config.toml
routed_scale = 1.0
balance_bias = true
beta1 = 0.9
steps = 6249
Below are experts of layer 6 (counted from 0) of a mixture-of-experts language model. Rows are named router (the router's row for the expert) and show model dimensions 0-255. Each number is 128 + 32 x the weight over its row's rms, rounded and kept within 0 to 255. Numbers have three digits each.
After each expert's rows: "comes before" lists some tokens at least twice as common just after its tokens as in all text. This comes from a sample of Wikipedia text that the model never trained on. Tokens count by the router's weight.

# expert 21
router:097122170082150111062173096133174168110105169139148157157120121063109170177155107161126108142142113126166137170086126065114091085154131049127101147098175095171117137148158173106078121141107118088144146097147172133142048119107164154092088130119089147150137174105090181155118128109127081125106183090140120177168140117140118164114168126083079150059156147088146199089114142141062115099172172109103138119131118129079142093090131108102188160124171139124143121114101133080107102149106168120164121213070147112134094136121161133149120139163105153134074193145139104181099144070159085168111146120131145163144160151130135155147066137154145202150065101085138142177135212077081118126156169128069177097136095136094138078093165163082139128127106104112169122137155149118104141127130124
comes before: "ed", "ing", "s", " of", " to", "ment"

# expert 10
router:149166205119124163129139106135092141037119135152125144143162158148126121102171131123166131141081100134186124122108164155139098086070187105135127140168133144122091141131111168185127124127138120079112129165150139196066104115130131126098063181140079051127144125144083130176080113127123080175163109085091091159170159104136089195142175121081141167119110133131163068113147138093066115173127161133082190096154132153143129133086170095047138116116170132108112085124120115111140119168070123092148107135105122134174151142156138175121130124068097188117120125159146101201099178136108135093156106089152189091097156069125101139090132176139203113130102115089145125180131082110175138135127089124079163089147060122109133126085163195147147144092087150095127128117149159085167152094148100
comes before: "s", " |", ",", " (", "′", " and"

# expert 8
router:145122099136148140100155101150164167138115099170121110101105133114111131114163192155121105144157141110130132181131141157096135101137148173083132165123182095084138085118147180133089104126085127121116164177077174125121110122129096106097111112111091120135126182161134200133087094155083117101184133114173124061147156147115127177102154181150090127062104079091142106118126115106081096144096181154086154143130118163101164144115148063083139149103122173142167134103080095125123168155094139044161065159101174096155078187166179153183173169137101166147116198102150099131087128089059143189116117124158138147069124156195134118184163113103129174123121116126164133143135119023154058108094141121124144125125125075115117081098174125091092131148146092070132155162147177145097112092079143
comes before: " ", ",", " in", " as", " of", " re"

# expert 0
router:190112171101144086156154084139108161155091125151117131137161117117077118196150156159098132167143108129123171142114169126176111063099130149115148126093157093119091144116162110189114186109101125108093139110180152147092112144142097200099100147092098149175150184067095135136136095066111124122128093066153105137166159118147104111148193145119082171116101142097124145110125127103107069130137196139068136079169142128125224123144179079132170146091213151112061105140140107030096134138101189120140093138090162120135137151127199108124157167085086163130106181157139131137090127096087125151109105126111151151102113080133068130053112144086118152155132106093143136111147147039208158153123150117128122137147096067134086110103153119088111140163131125101142118110145191141149127128131157
comes before: " the", " 19", " and", " a", " which", " but"

# expert 19
router:132108122074165086100136095155137111120105175176184111177148107141099135143153157174117130155133137149133161138138172167145130095142114159118112117134178090102129086075116133143064197095123154110118152121145191137090140156137079208113121162148087167180177144133086166155072116093101155150159122092159142111174205105086125137131148123136114174121108082112126149091139109085116071142051159118088139070123130109092161101179145093098127060100120110162085076091119123067079110124111116095092130137119153123155106159145190142151198127096085209118080151129165108174091121098105162146106054131183121152096127124163088153153133132072132142105123118139115152155111145074190144153111174140064076118187138064102120084072116123120173150125154107142173078138153181142128147111149123
comes before: " the", " a", " ", " be", " re", " an"

# expert 25
router:132089161121134126146154117103112116104088132146165124126086119089049162163127135144133081104193121156163125209135169156112120094146108135128141164109165062119120116116090131109137120173112120094124128162174145139088076136129116122084057196108082145118157117096172163138060132141092119132128129097084097108166163137168108174099137148164090197100111090105155130098144118127122123137114173099142114118122077141109172083146139087094175110146163135193164138104081081065079135167111169095112142164113168111183127159118166104167086126130073158144123178190090104145104110071059110177115053123123118177112171110104114158154114145091183210081080133161157158114128145112118128118104161154117130113201101147100153156078107166108148192148122114176150126160113221148098109089132106
comes before: "|", "-", "\n", "==", "The", "==="

# expert 24
router:116142149090097107104122103128185194112128200180118179169156122164127167175141138155086132157148134108123163129145118136163118134144126132141113143122154100090129093070155166144080164144167163121066152110176177104106127133145114144138082161132067154124155143130123172146113126042092099094140176059135074083144160145094131116113143120096073136094134093108136152120149093135104110200119165137112094064160059128093134144153155065137177133134117157142073116145101137088121117117087123164129117133070147152127040105088216188165150210106094124162093140132154125156092154099085129141079122109162103099134175133144084143169103132118161144136193087072159098137170179076153145132124154171114130141133089092054113131132188119094123139084088084066142129159144130112128129156183149
comes before: " the", " to", " by", " a", " The", " that"

# expert 20
router:151139149161111135185147049085097142089084133144131135139101087152114198148116157116116056087152092172129159214085152142142037127159163152064091181091144058091166124111121168176105150185133086108073128186140106163088124136133109144115044128101131102116133146147118143151141157173097067170166157146161098140182114127135057163134115177119113144137153112101136128094176134137041142139104149110125180111136119155114187144076145139117171121108152140156146083128130098079099157147133114153187126128125130100128120114083113116119096111086119124167157132150131092117115121127120125121113095072118125127120229137108138156087130164110164179054060178100148177201123110129157132110139123122101138091160117127144092172108117135118161134164118111053117079147137136114077149118129178
comes before: " |", "\n", ":", " 1", " 2", " 3"

# expert 29
router:091107137134136071128107082125106127127083135101168169156112103152142145105149136154085107093162072191129191138094119128143004138114187127131127159143134111112100125096116152173092187113163102123084148104149132193139119157118159168110120179098133134169179110120128111193098162138118089127128137101129051141132170128131070162125127130122147188164153112127174177137133118084105125170098181085114191131112092120121134135115132148087150054140157108165122080133103055092155133108133121128169106114108149104150143192116143125128158098113124150122202166108144075143104146112099097059126110067164155127120164136171094163093118118188176156038061092127109136161153142138160077135110130174102122084136116167131067117082101165077144144128128153090133078178176127128175133108192116
comes before: " |", ";", ".", "–", ",", "–1"

# expert 4
router:163151198135131137094066097132132183069098194156103113123158146143085157133151152110103126177096105137169120119127160155133140122149134140113141138158168133120110153111118137145089130118129096105131173158063169126069130145143085111143102188154107099163104151099106150164117182095091081118144159124116133072177203137175097134121126159086108135112131072145108156068166088141120119155155170122122174109081114226092091113124159096101105056149147123114105134151086140124090202149092154067178091179064123172167072115105124091193179125146119117135097119156150116149097152128078156127127090054146144130092212137092075114163143173101180130060130190087122115136133159097136138141102150136100143106181116129089117126140097134119111116173179118075160168177140130100091120075108138
comes before: "\n", " |", " (", ")", " –", " is"

# expert 31
router:132089122120125115166125149131147155136150109147163103128122122144120142147117158176097106118117100165138154120076145169162121063101132074087102169099149042150147127147147140127124143155127122118091165190160167132116116161098131160123125111040110098168137153114126131098121144093115091196158160138159057154172148093144066104124128178091074153121069074079136115126123154116131099118074157121093108104128126195103123111095119158046142111063148135122143060109144103106142163192075147045143085229116128101139135133121116152138126129103121178178125156139145092162087116098130122154164104131179135181093133092126103113094130173135169115116110150129149140146115154073158123078119175150103131053179156101135108130079151162096167191154194133105197138196140161067097163171132146
comes before: ",", ".", " of", " and", " in", " were"